From a checkpoint of a small mixture-of-experts model trained on Wikipedia: 30.9M parameters, a softmax router.
Below are experts of layer 10 (counted from 0) of a mixture-of-experts language model. Rows are named router (the router's row for the expert), gate (a neuron's input weights, with its number), up (a neuron's input weights, with its number), down (a neuron's output weights, with its number) and show model dimensions 0-223. Each number is 128 + 32 x the weight over its row's rms, rounded and kept within 0 to 255. Numbers have three digits each.
Before each expert's rows: "raises" lists some tokens whose logits its average output raises strongly, later layers aside. This comes from a sample of Wikipedia text that the model never trained on.

# expert 61
raises: "ed", "-", "2"
router:164104137154168103083148072096107154112152111145146118093133159122143158115109132105143255208123102102144134176139153100127125122161102128083083101180142079095135158098163109179154154119123140178121177153090122172152097143097137082220109135126127125108101107110149113110111080115140149139099138152192132060115090102103138105083166167079100116117107115165118195106088143117098123125091163126151135141153149135105154119081103164084089077111106142066096092144153133106127147128117115175169123088171186148176152200146091111104137122116108116134161068104120160135056131109132143104104158149139127107161099155116177096207092087195093108186138125162086120079131150138143114128057
gate0:173150128151170124067122132147162134173097161111104120130126127056091079166099099047158162170107146152104130168169094123164156170134145077154145108076124131100121120113138138114124136143130189129128124117104135163179120136075189083128129115082148107202108097137139135176190070098169098105088170201174153098117117122120123140131156100144085123116089213144149124118065142153123141104083162152121155072128113153088161077098144129162178192132168127074109131113113129105154094119171125132190190149158160149148169167111138096086136142109102155153101089129080108102096144125137092138134135147154183101104072121087183170191192154141095104137057115109175095130071153149129126103121
up0:203187120148128134089089115126158100148142161111117163168131115124074075168139113052169119162147151123103128193160088120142169167124087121112171076099136118131147121166109152138132143132195159149130129102086135122178075097086152092116086100059111139146126128138119143149143126125175077125120136181190143119097120139127163100090212058102098132115149183103155098155086141150136168090135113131110147075128180136092118068123156173103152178142136106122085086114062124103126126107098178150130171102132142182113143131103172139094146135126078138168147059155085112087068037144132117107127101154163130171083068110091147149188213145136129109126095086121132108113111148154169134160127
down0:066160118049103147151178136095158093163075131161096123105116110123146141159129146126141109099149095151112112145144117136150118136094122103101127154094129187127163174128114177159076081091119104074072170118108145117074216115150153132073124097144226100092138132127110129156132123092118130197099115085157118139142098073141147147171158094166178115119157185122141147112123136149151130123136136124155096073119110136088162154169106136145133130131139112071076189092179099069164089084086134185153085154072115105056183113101065173097093148159124139120134164174120117171172145074157181131170104168088107141149091122140123122133164151073160140132101114084136137126159208166168124116105
gate1:114149144121048158143103087130138138103085094135157073093104153122164149105138088174162153158117095123098119131096193216112131100208154096088120132104159082140118143148099138121128168166164181096107130167084107192141137106156155099104061158081103088114067155094149067146083103179176111094090127136118140100129122097107175164121064062130124134108053120103118111146144135135117181112068112167130105168157144091111098163077144133073121111065084082130152128102134080097115084177151108182144108095112104111206135147107083154129155113100100101099157164161175117139193130122042145136146139154101127065141124107153062123119129150141141155124143141126138154130146134093088134131148
up1:153083098097173120130111123090074124142168165119172180134217097126097134143122109097131068106090171134173131108116081072132134091089110171127153110126097148114137131113132111159150101097043125148153120127147121095121109140141107114124163086123117177168206128144104177113204183138121151174178115156127098153134117124119100088116184172129119127164178105158101101116120115117194067124169158112139169116086115157131116124165119156095138128159117187141148086126143187155134089082142182053103133160173101059046120073155156066126132154144139179163121126101091128132103114169210107067146114127142136169097164106150158145148124111053114128106148136134164135114072119132171115129064
down1:103145121109162115086131076152163135103140106143084102111105108121111164169126172147132178124127115109180113164089176094111149121141113171132097135168135124044116162090128175163153158121141136143124174175126146074177122140099082123164129100138102099134083099120198134107034106139106144145124128141148117105139071094130157158175162148102146089137115131217133153060116097150148090085100135120101153137117199126130126152169133127222115145106123117159124167167100166067193114178129133124106175169092153127094148110084110120122160183153126168079168061112165063105106179145137083124195178104159153126109161100126156197128090128168165183118159096098140164134108133121151125141065
gate2:121140123140190109134121131135130156104175091212126183112183147140122201072092149158121188067099083141138163141131135125153137095136102148145164130121128125096133128159180154079145144175150154150144127132137110125154177126168091076106146143100128142094091097156092090112072080140145143180097198137151139097152146106111134142165156124085142098120116061090111164170157129103126118076055196144087203137115146155202162144125145128094140156092130093101122194096100115175151121109098076166167142110081161175083070128240144167155140109103124164108174136088178103100166060177085130125145133182090092133113110131157143143151133145156102122174122124138106127108090114106139126124124
up2:113146150110179118121145167121124172122181117194177151121119148086133173102096138121129188092136114156129164151107123100084097094154113165177177110102148102118134108181151160047135130159158156127131136135149110176145154117135086112122143133104120141100115103110108065128056033154150153150101190095129163120113151126133127126178172167097126087159098100159144173156127092092131092108061136095087217115114152168187150156158120136132119145074102089148110177109101113133127130146077096122133157110071139140019067177191127167132153129073123181115126108114223103124165071152104156123161157163121085150110124116178108139119160120090124143160098097118099127101109107133174128163152
down2:113137100136081110158084075096157136145123105123177127129101141132192132126119089126146123026158085119139124117172118091095103113166122101117126125111125147180142102085143092139171117115160120146074076166166193085164099082115165127108123094077076143133133125093115161155103112133184181118158138094108099105124189138111122068159135182140114090132095097092083100179167151122097152087194110106151125151115085120115083104147127133128085147111151107132152137136151184161151152098182106174121096104162140127097134147166113158102124168075144102113091150137169091143185143103096056064082109086177107098110104153228120157099119067136108112197115126200185124084164122144135098121172
gate3:159156186134117143102173144136137135088092114132149187111188153099162109070089129092120131185150111128119139150138164077050127130130142104128095136156118102196056076132143152113144089151154148104138144178103120137170133129140126118102157160064129125071181094147131162159092162128099132125128159140162132137118122083118097133078158168132126134181114098153112180146123156088180150139125129089141107182080085067120151102138128099058034101111068144098147181087124101122162157086125142215159137104122178145154146168194085141126127164092154126127178116114110080166104120161117120116109107126149110126155127152160187139122084111125118211147154123112047134160138155220107114145088
up3:187206192106096078088197124162150097085072147156152188117173145066153098117093117133115138137125150152091151124159148117102135161129109082136117113158169112177105103102154159086131091137150114116140091167131094143194137131119142149101168168104121158084142103151129113163086137108115153139148128164113121149098114075150105128068161160130123134150101147172137170150111151083162151105119113104117113178095095095108170120134155111067062099123066143095181201098178113099152128089159133167144122081081178131108171134149085141099110179120167163152146119146130093209116134222123105086086138078115124130140175144169196150126126088143128191133142137121074157156096154178096146152079
down3:092118144071180174182141108147160117073129140158167136111135155113140201138085131146098142154111162128150135142092037049075082079130127127089152157221143088210130152153120138154125137121150159094112121145164170121217152118108155191120146108148127102120181101122149133113086174085114105114154086138139113155130117128175112108173083121115067082119115153130137138096175120142156112142143166134093157122148111072159093134188105114107165101091184111175124135137120153134101198126180075148122139151096099115136102155117166121164174109151152166117089175166122140127107116148146105134120076137092070106132182130071110179058144141193093130149148185099111138162148094131145126087164
gate4:144081156063106092152104136095059192057127072101161095091106121076119151042171127155121155149201099129142099149153175121110096139121169167120103137145100114162110121120132119155139219173152087123120144161104123087114176076071112101197184082146100170138164084107173154125129139145084094146126129107205132096146082150135127159133166155122139182118163099155163167107090156099141135128124159135178108136149180175173096063088127095099198131049142115128097137182056119182097099174133144143116137144150133130153136114157108095156094125113097111129142130137126165130131121149101136142069135092144126114146125123135136132158125120089134097149140116179102102203124139077065119104100
up4:131099177135078141128218089097142182155139118123124083128116166168061166090107077188177116069146094096167124152100176138121193143152151185189069147076123096163115126192094115130124157152160088160067090098099140146177111128110131150140116206079148160089139129112153129120142159073133083159115092095173118119129100136125143176127172119106182147163119122104144200104102147080097116153106137151167085101095144121163092115144166092111120186126122101096145107119102136096098152124072106111147149114138117085097145097119102093118121138165138188127101131088145129091107170172099135199072166074149113168099145093101141117191130127126176135155127077136052105131167111105141132139083
down4:115157125147139097124085107014139129098134144113120123211149150169148142098047125189149106109137181128104090152118107101099121111095097134145120110112135085146149117129136090165149112100129089103149109135139087145115151075115152145139128148165113109151111149123085197139175051117149137157159098119115134107140092172103195121070146190135163172075103075122120118082118114105158107144095121172129115134132145137125118172115133113140107116149121158160144057154077128084105169138157134076141178137083094112115110182163068112179154105148075083105067149115199117111128059188164139144120156097135185137178136193118138128125229101141168170098119165182115180140094103107133114136127
gate5:174108139114164136155102090071168107125099136121085148119169100169186154135107109095098152100179202102121174118117145109054087123120097158078147144133102098119052128127152172126104155179100153125086149144127124150167144167143110121120107097175109170064122176072112120108151107134160125107168036131112075082159074134131139107119169140081096135110089131166163098114127164131129121176164112181105084148144129084125131180151110147069119092123136118091077087133167167118080127082144142111102181050140090152142093108117129133127118156099106111129120094083171122108043089144163170108088150080130158108113173110149105131168084136111113082048135136166109126187196114151109173133089
up5:111103162119146147126124123112072080106130112139155095027160099117131146183069177056075115070089116123114081137065138115144152176133113145159158139138168116146164186145141185146111118131076171072119151098132115154173114132114128083102087102192111130128145121096114159142177173174157126131146082176058135122138115118150130098135160136101128157140169109119169143169114115113120149088115118184094080126145155087084126104163158121044112127123091126133126087137108184128068161117108130116096150109143083182126098114051143100145123168160096159131108127092197188132075079177132153114113130112177161114109183177090136174180168125125145124150115175148156117149193183163158122143146
down5:139128107094097141147183152153115170089115144167078127117162097112145105091147059147111151064040096128086095139152140140123139096135128111143097087165158132134071173139130172102144102153147186165124132122182127146207143107158190096139076095155113075136140133103149150170163162146113109077167165118130109164094122100099129154154091058177123125064133113133132112088199136147175123099209152128099130138085144129100130105109068123148148147080175166114154127100095183130095096120100163090131136116172101066116152145106122120130118148101106200149095166160163162102086064156126164060160173120083116162158121185080094110169112107158097149132153079105153157131137116144069087102123

# expert 14
raises: "1", "2", "ult", "3"
router:148094147179142098094170094098112113171163076139112115102060138168117129128083167079135166135077159088185104199148165102126131089157121111079100055177133087071130108108152086163143136094153121133120138156114133141095112142101162112177063155124137156110112109110123132104134129102139149144116151148146133112153092134106065134124118127102093046142189110171091115088098147114081140138087152175134152081147116132121152141103106147120115092118103178114096106142193141088158164138077114176139115124172154153158116182184114121121158070124112124150123108062154142184117154072112117128111157156106169155121110162072196131138054077181081142175149201155091127130167155049171105116091
gate0:200139147132119097153147123073125136150131147097155120095086086160149146142117082107074137140108133147148147102079131128133123082094161114151120116109108139078126122171154116074156151083170145149108140148124091149129104136058092120137083097160097115114168124105117101145156145130095127117125153158114128001135182127112169141135139101147119101127180155150127136113138142203147158099104188125084087104132109156108092046063120139191134089091076141151142159182176166065109156179130114134114124106082125065141125172088112150117104110159137057143129171098101135159153103140141096116106118112091143158101074089098190115088135093127148156066148156182137084156150195061084121204165
up0:062098152144131184100120176144088140137105149159117131161140148120091104097125103143146165179198109124126119126111127113109168128160093106132095094161122169133099145075134163139155160154164120136140121091132179139183110146111130155115197145098152148138100090154170125069080162151121104146129109107090130192155083135168130100147103156128083157146042135089148076165095094124106093110176108159214196166164153087099145171178145082025130191138195140065112111149115089156099127125112161085118141100179173137146164116116128111166110135085142195114134112142169077081099167154159136126150094164126110080163167175112126122169121163139113130151137144077111169090135152119141141055128
down0:123178158202086109169160209170080128067080052169104088064130118165121126145112136131137145073121140129141184104142154143115129113156143149164195207142085123123153134148118082129100169145111245127141034094143118138120114109183115107197134110088093118154088133134161140165128163167149113162148141114165165153110126146111125146086140129114129134118111129123106113171147136070132168097119143160092177138122111134095149117126156132136132169119170122154185152096177085090110111082097112121143153094083079164116159162125107161095129160126137120163132154122118099192134113110112121139073111132093115150155188113207130171096074183167110168105105136135061139112124083157105076119107
gate1:090105119100139091140164119186089127079068109064147073127088128061117123136160139104137136073156140073156104092087122149071115161129190069135112144144165207140091159091117104077170162153133123098099150124119148108137133153140134131139143160109121118125102178125108179121203133176195147095129109198119190129151142142086123135133202146108111096153125079087117093117119181171140167120087152131126088113214088091086091118113153106125134086103159148124110122132096111149100131134104151178170094159132131155130090151148066152114092157176151097210155130131106163107187111136149111088105190127088132117105107104094135162096163097141150212119127132104183126160098196125096124150135
up1:143176140102098160107163141069111125119150197156126171166114151148056197080144132198094079182070172153134089160126136112144101088132100143126143113131147099159140154163122130140174150195166106194178118129135148144166108162107093145164106148080118100140092104109066139179111139098096139165156130078133073099111125124139150142094162119132133133121128089088146151123108086093125134134143131167176135171056181163144068133118047129145090146200133103110118114099097129097160119083138142101185161094130090127110113113154114194147175116094125122114118137131128080111062202117163079110129120129144138135114137119205093179135112155134067103156115166085114110149191137192176137155161
down1:090200083124139086162029127112145142070130142112196168132119147107081148178087107103151073049073087122157161196134157102157127098102100130131126167126175133177146104070154222174143140143115150102120091124168107187132118162126079135178109146131134186155048178166072212115118128117072088103104139138139175113112143090117091096151102109188147113120159117113120125110135114153142107152108129120133154124129149155136089124142117115136138137137156119122138164134159110127116105146100130164179145139070102153123098092111083100126147154078173145130155119158130069136218169140132121112128168135152070137121137108123171120154159164161134081041113118126130164130123100077112174134168
gate2:145190127101132142109111122090101163146178138115139100178147089159133055169100128119101182126126079120113179105074165131122159156157163081128176151150106122162153067111146084086076070104120098117078171129103165121217121110127135136164055123140115103159075141112061093163119130130112109103136154103092088084118079186119099158122122150168065122156102158117116075129115127099100153098158121132123101073160104155087103132095105209132120092105127111182110132127119121128130156123126156072107146120138152108122066122160091140022087182133104170113067110121119083122145121128147151154114110138121128176112132167135124146107108129113136161046177186132162121120092168136182076161194
up2:090115159114157120212125149064151124079129154127074104086111114146109157121137122128128085082119109129140141093081182097127095167125155108142117105141147107154150123133169162147101113105152123128177127133119154162183149157107112122144099078125139091136158117117129058083109160176159154133114079162145170070101145210137082090134132092165066113129115154204103116135110130082116094136179162137125089170125103133115148164127087128132128167186120094176125150153111138130146133152124147154133064105122170060086106157162056135164129129154129130096121157088116097135160070068132158141077117105131104216201122102135120159076117092162126231073167172110090097091154132174100071153120
down2:120139088061129175109163143115116068175092090152187214130136160101127107169166111157120148140081154182082102150145144163109133150122117201119106122098090128126110141092094124162142114110099049102147141113112145142081149169128109147148184190112145061144139130101110147126129130147112124131148178074093167172143160120136154153158156093110082123145139106121222156097142105094151132029142166108162135160102079103072130166104174136159091162174157159082102100153166139097150032092090180111116125133150143110149167147069125098147133136150114099150118148092134112084121102142114119188134180149199130144150137108121125099132173127139125101052133085114132101102167130168160130070158
gate3:126119157142067057090130113104144139151158147121111125142096125177156149129151112114164187111173076104140169154113140139208190132175133133105104146166154090113146146144114169133115152067139201117135139143120151153121129123111123113104131132149076096159128106125121097066131203158110190101150118164159145096158086160142093149102142095149117100168128101155118070138141137115113160108092165069104147095137109098125104135106133153102080075117067148086199135154139203096192142092079115167089093143171180091161110121189084137143107147153143150106106072078129131180116107096164089117137097138212069135100114177106114123126104167181097154094198117154091128143138192112144062116151
up3:109177194174094054099132134144167142216144105119074089139139107156172126170178100151156161088152053135145112125148138136169137142147141113078079155113154104120163113127118174153124136069131188117135151169129200109111170076140126176117105166162088096114150128107146115080110168156138130124157092135145124115127106163140130127066168095137128098179079084163089092146150104112105168106109113049122138119139083136151168117069137165132105099147086087149180115151121181140167146114111158123096086133148168093125108080156136152142107177135139144114084088058115123141072139053143100135118118109210075180145123133093091110124100175211149128068181099154123127135107149115130086115136
down3:114112136121164092110175073100138179143106103077119142143171095084154099133132104143080153168059164077161149152168037084172164131188149137130110083113150110136161114130163126125183116106136125071155132088107148154094118121158163150117113123120109152098160117145084156199143107108103100179129104121119137117083137075123168149194151168165144111117105111120057108150089137152144111148158087113135114133049129165081114092071165174205198134201110149097090168138099090135093138088136146103101146163174185157146132127092133141118145104188107169090098105178161157116132086133109080127137188131083145100097152099128159159110133157159201134125102163118132145168171078157154126163118
gate4:154130155109101088098151125079061122123144138152138126129117108124180084187150131130102134066174165150152099064110074123120158158102155114155111108138080183045149092139140094117138083103096160197145099122099123165123167151096135092109097176111140105149077179183188112055124189093122171142093144142126110125188146149132133118063114122158143121101154099146147066071135145117105128097097177109138100136089093134128141039150096128083103100112138162084142132161156181117139140120130144144078098107117108082158078109155114083185084171112155136128099079116133091123147181175146136152092176131165174133055137101182162110140105143148093124123087105155084169145084110138084163072134
up4:071128091155155172118133125168180144193130106077129169104146158062096160076142147146119140211088086110122132172139145100101105148106081098130098120077140101175156149068109137141102148137103133053116174131149145112164090137167151140133160012173106132132184140086100159186106111180124103116179070116106148196093117072136101138103103145102079113162115141113098128170147103084142141162142080141134153122163176128157077183119160131163125138155106092152119068161094095173141105160107156118167115157118152158084145128106103141102150072102114101148154171163100174085118062122129126108143122121119067102210141138167087145129145140138152111147147123086167132116121146112121092199117
down4:093138187182169128123133093098130141160110156165133134131127125124100137118168130177154156179118134162088101128168137115102147102148142111139153099130139083123138081110097132133145156082045131134117129141177167128166094178155112084090094149096162129139110122064084097089134185147156093172135096132164192098170165137166136107193131135163076146112102086148140168142175115125105110105153138127132134102227094137149165117154161135097159103121135147151055198147145164136110124195136171156094156116097182146187151155139116128082170217127067147099057088102169130137132108057128127110152113111141208140144078154115135142129128076166127100119189119081122189078171099137158136126136
gate5:150095153126143150120071078108156094181137148114093121178118098153109146168152108096139152139071147119106164212124129178083109131097151140115120110098151145115167072123147107125090079096033120126134117119131126159116103135122124094123143100069149200093136100082158111158170072160063152145085152118084145106078193145113115131098130117104133109152148167152076148131105185208095160178097150099147135115124099155181089133182180114107155086054141106128127149113156198145135191175142170092148147123109086157125115107150134124133121151103117078076123152183186131154135092098100096121096170064119176097135172118160127120106164108120205140129095165130158102120204132136129107170119
up5:107148166136103106110075085115146068171146175112054119139121105175099116143123127089135157171105172107147101187129164091105123164163154139088104092121120183114155069115154107176124139149060163195147140157137106173102138122111143075104115117079153191107093132126140073092178073133104173175118133102103113098132175147133145123103124132146102087164157176170059137083100168176137114114129088152127118105115123136175132151091139128115191106071141174126097123109126203189104178207122158122146090105152133130126113104179143077128147121115098052079138163150128142125119063114134133156111184118130181146095165115145164144128117081120172150167181161150179112134189095122189110097118
down5:106109137133106146126135123154133192176121118141081111064167114165151183135090161150092170151118157170151107137105132133145105150138196195229110134091123185176143146168098093128111073158114128083168157109157055144145143053123107144112100101058145136100106108154148096104113178118106096148182078109075085146130109120114143148147110041136165136112130129099109063112131119141088094129157102149136163147161092061255106134105131095180138174100094158138170175115114152119138113129114108134132168114133101120124148096147122152156124132109094173148103152153116152105176135113153032152123139168139141089148136112133143090160095168055176128119141145102119169156130098086137124092120

# expert 23
raises: "-", "|", "\n"
router:126112127171153113114207105104075088162126083186124130082068149152086110111130150118104157175109154084179108170152116116107108095137111124106112042146165084073164120108184115137176132071154114168080137175110115137099102145131195108141107136120162174116097052126120141090110131146133129126113134165186122119188098110125096125121103150119074092141134090148119125101119183106111100097127183159146152117146153184083142158101083151119129128184099158113099101137174121133159151139109124144150083096148148147162095208145098105089166104085184106168152102102157138152099212098101150108122142141092202129139104164117133133134102124136033127150176134154090095117186162040155110129098
gate0:123134136138143149107129115090159104128108095096128204107136142115125121119139161124083164159082145217108098096136138154103126132089129112178116114148113147108206084061152114132122142140110170181102111173134166117119116149109155146146144047184144132124140093099130147156154076186124112170125116074107177082121122120200111141146136206118151128106163100113168189137149172130142118080079196093113156171097156153130095121138153142186126114112143119099141085167110130154144125137117088180226127128118171093131068143124143188155076074076077141116206134164150131110066073126081130113121121157101119080113109126131170161160123152128119073113103073114118116085205124159144174112139
up0:158146102105160141099132122102115145108152168148117071129121144138144186140158067118131095066134095063173165176122149129138145123130110132117081160108168108152080118104085154138152121128113141096116133095112077192134170140134138114130092233081134078123134176114081186107131186124112119120127155171143110182132131151080135105082126075126144103183163150147080082147119093167108162160125093148085112110175099153066164118097062122112091099130093093182149144099155066107105165163133118118096144093093071139101168105152119080118097186140160132185093172128160194113115146087195140057119116113158110122166143133098066135161104080091103160152141135163135130139067167110115057127116
down0:157103150110128143144189166109082110059127159062088130093129087132116088109117105130178086171139158107147143088069131135169083145126222098097075136168087167127121115078139172143076068085127150097112125107157150088127139143124147032143103100168115103102090170147120131088140105199164147149116129123124099137133147130166122126124120084090092120131170138158106138128160132109067146131136177112124156170101102157113152099134116164165156123086121136079091093129151100051136136095106105103121096087123096130106155120028159172145088161115129151150147129159117151111119155113111168098109144140109098101076162075135171172097081082103078193199127099144128105148144199174102191132137
gate1:105085152164137153101097149136099084141157112144150088069052123181052072076133181117121145127117123101176139076110116137081101099162168119134161159178174123105186126158150103071120108079182198159114160120080150142095114159120110122132107122182140099126122154102129140151069121144126129164109194153107105110151121123179123123075080193092109120076140093157123147112117100128117085147073119142170126155111160158131099135128083133138140057146200128143104068098154090140151127143102093130174075098156188172137105121118071188136120120080133114115133141109134157130140193154113181155136158178082155079094152116091180132232130121175112153147111129161092138150143093108152121108121
up1:062127127146161105127074127182139126168109082128131130104053084138111100123113142204133143113095082146162132049102145082100126111139190192110153187133204152104103144142190088115088168123123178140103109071102102082137106159180101123138133102148184077138121183077169147158111159125158134178137158110140087136131150134136159139140103123085136125088060128123111155134172066131153089162056097136159165129100094134173094132130135117115165099147162098085114130098128091146142158104124159140119161145163117095143096109070123173162161046122096122123146158163142150136182150122184145156143147110132174112117113058081139135159115118207157145146080079093103137116127058085147146140155
down1:086110086126156119120098137132131139168101166142124111124147089188038127081164077169124130163089114124142118119107092147136140106167127134112149141102197138205155205122130070094070075118110113131154142143164123069180169144092127074090079141094151087193060119115192142109096146121194078031156170144170128122103097107166117161093141139133165155096118109153164119064111125118123090112095117173140119114174070132132098108174149125174147128073172129137145086097172218127108103134118137149114069115134132098139121176120140145192114130114162157137122136156122101108137110166153145150095124064105109084129136107119136106219138116154146154158121122137152187132151128085115099102137
gate2:140119142187105115134128165083109075157090126140156106086197124126110100122188131061125193146147133121137225099086104150071123089124119097115145140142146116153097107104065078122111146109153117117147146094134188111067172135115194161152124134205167096139115117124118145169184148152160147057189161129149127180161105118135106159074118190141109114086097092140152093170099187130158126132114125084143089100144144169134117104116118130104143090155200125073155142103152160081124090111090075085141119151124109146112136194134168145091056099140129138157089104145112107135133188161186181028145146152143192170117124146139132117131101120126134143115101142155137108164103122119142126190097
up2:163084128172079109170114098079104152161143145117149180152105077138108101155153125143134165117117174056150131041147139118177165128142166097164153127151195112136141110097141099105130132106165127110105158099164131171074074121160132092146086146110117119129108104126133144180119050141143138050153131135067158153149157085177145147152110146085112128123181100109195083171148190165098123127133165105132090121163102117129151120146157135100137140133151144115162188134150104128127175097124104052110117111144145138137176137126183144170079144100150156130102066131151116075183132128113120052124229146087152126120189149119096152152145131137123125109112184188119115185176076086083118086076
down2:150097126090168093154124088131147079090154158080146123135128151127110155069203098133137105163127109119100140133119148097171167103123116117142143208149114126112147133132115156122123173083103106158125144094181137107101093153130215073141021108179168170163089106173126079164121097149123137108134168127156149153171086114193103097061137156160078130106163162129114073158209096146184121140130144148133156068078083136090126122115124139128104091185120131135141108124097147146145157138170092098117118131140104083132114124133187066085158164159183132115117147083139179142092092125077074080123138085145172076125149176120155087129155136129121108114132160164196107210120150110163111150147
gate3:146148077069145184097146149095075114140150098206186170116129163131129126087099172128065146198064137069132097124165136101110134116124150135098142108124143043073122098063148182122152170122138168141190114131118148133133129135134189136122147098081111111154119130169096162123123135147161140165111159179135146106162097112105077140107109116078124097117178097153144101166143162098139106094152114193095150117123152182095129131122082171121083103150141162155122066163137089171131105117139102064148093125117102147150086153113094118132093172122148091128113109076138138181088199112159148079106123159132167149110124144193171124081199183155161123137154161171118104105079132072176161091082
up3:137128145126170171153098117149089094201157159130116122059159135118101104104125194123096092113143108125188062110145135098063114125078121086093103146092134116107114109078106131136078117134140114111147104144145216080096152179086168140094082108112153132107121130177166141039135165140075119144091128136159135099125113075088084130170095120114094086122057084140081104141144112134143169113155143145146109151083135181128151137143075127139181124091214169105129132116157135085102159134090089119150157160113126170180082155105114106101100093058156047080105149169119124139159120145127119150106072146197165176125083132174109130060144118124146128133156139151094079116088128129175117122080
down3:168162119128152198139095028187102185131100180104110073127106176156166180108081147162149127111089090187179088137083139099091088121059110076085122140181120049080146136203123133106133133126132128129193177144133129133111162115149108101099135171133107129088187155110118085054124160122133125103101101099129125098091107146117109135138088095118143114154135172137117171119102096120187113183091118138074161120124124128164148102147150175145131088177132150107129134160094128111131130109127124098157134049099125128139147087144154140111143111133112133143096127135147053123100098165084136107150131088108156093127143124165097180164113164141189100150124175178179126074076137120153053087083
gate4:122126152128135097144115171095112134152148145134143094150135129197116159107129052156108155104130185167151117140147158154133074127147164047128111095148141102114117131092177189119143139049149132144108087143120199121139150072045070087121115123155116119152114064168098150152129055137126124146134115136121129162154141174080154081113081145084091175179139106110144112103089173107103130159119193095149079099132130140087169047141152120160170123194105175128158083138128163119204117158129118063128140132109142147074128168152132180109106148116172104099095150124179099201095104142097105084148133127072106123173133147086112174114110109146190148068153101147125093142126140102170122077159
up4:142134131093097120096074140161166183159128138103090105109123111142116145190108148122095126155066149129146090142112147157072069119089112188091121119115104146123132140131117055104122097127147136124120161119091161103119163125108166165094157139134102148162104128115158135084063138157169131069123170105133149096122066088136201111174163099107118152106104123102066111172085156112099115104147103150077114175134163083117050105059144142114123136068149153081150127182124147163116063188164087144119144135073150069156128198153148111101095081115115168130148135150104194130184152158124182108125122068130177134126113173102129062105151178077113120122146089042087155114116175119125127079099
down4:152208153087124086106090148117115098108136146134102109133115169165136089130116154119070102192125090122083098084087147164122120127115112148124196101178143130143112106107114137140128166134163122179122110112157151088118118103122143168037149193132096168124128087137091153120065121200153147114161168187161150157128104103187083111135118114151085160148178152104114094175172167091153185080192092162118120138152141071171121116174182173107093081101101142127165154084085144143163157132178139130130121072101171124139112177137120145187134132084146137087128113129152126175130130122090100143171135085105100136102051146183175163114077140053081131093078121111139079134138115130122134190145
gate5:098125156083119091151125157155109124155135121085128162134113127138118136082106127142113158094117142135085061141125155147121144103179157117093170122145176113126072063123182119111126178171139229109192149150143114093075116110128114151180125107131131137153169094133163129143083116113150105129119221126081173180142162127142105077117076098140162104181113113136201146142112084191129145145121129143123116128116111159089154105161110137182171173165120174077172162130096143088131208106128088135134116103219153162146199132114155161163155123149064122141192135118145069119094135154124132134102178155160122142184184208127135133125127104117152078106135151145172118179196130082115119102108
up5:115071078166081150071060060195163172080095150112087132115104119122133146115135141096078121130153118151145098195097146091100159195154093118078146109102069139186105142174083130142105147143133083089115116112138071130087141144105166123057148155088127166116097186135106123069146128084145130196124100084148118114174092125161133101102116115116116102172216129075092126143130135099153147156121146139158110084100119179167121213095104129120149107090107131153160064151129168142131101112192108130094091099139134128113081129132135132201120130138155172111173132149151161134126099100110149122146148166155103136149128095116091128149152120134104104129119041093111185070169197164100113129160
down5:079120145157102168110165126139150144144176107118129118159166147058153177153112157107066144164104159091147098175113069069128107148188142093147100159141140106117163087125157141154140169076147086174166147135109155092195143125136164148120118145085097114102101145132122054156138147120129158117120115111098159071157148127123120123140149118153120126166077104123127197126137165125111106107121134158073092103136128123113135091136121080102117099137139127101155176122113145116176087185116135103151111136153055156170067148060128169121050187083144078140179112147109110086138173105099091119136181122153094114111115090155102158110182094239137128119135068143037149161115173146170165194118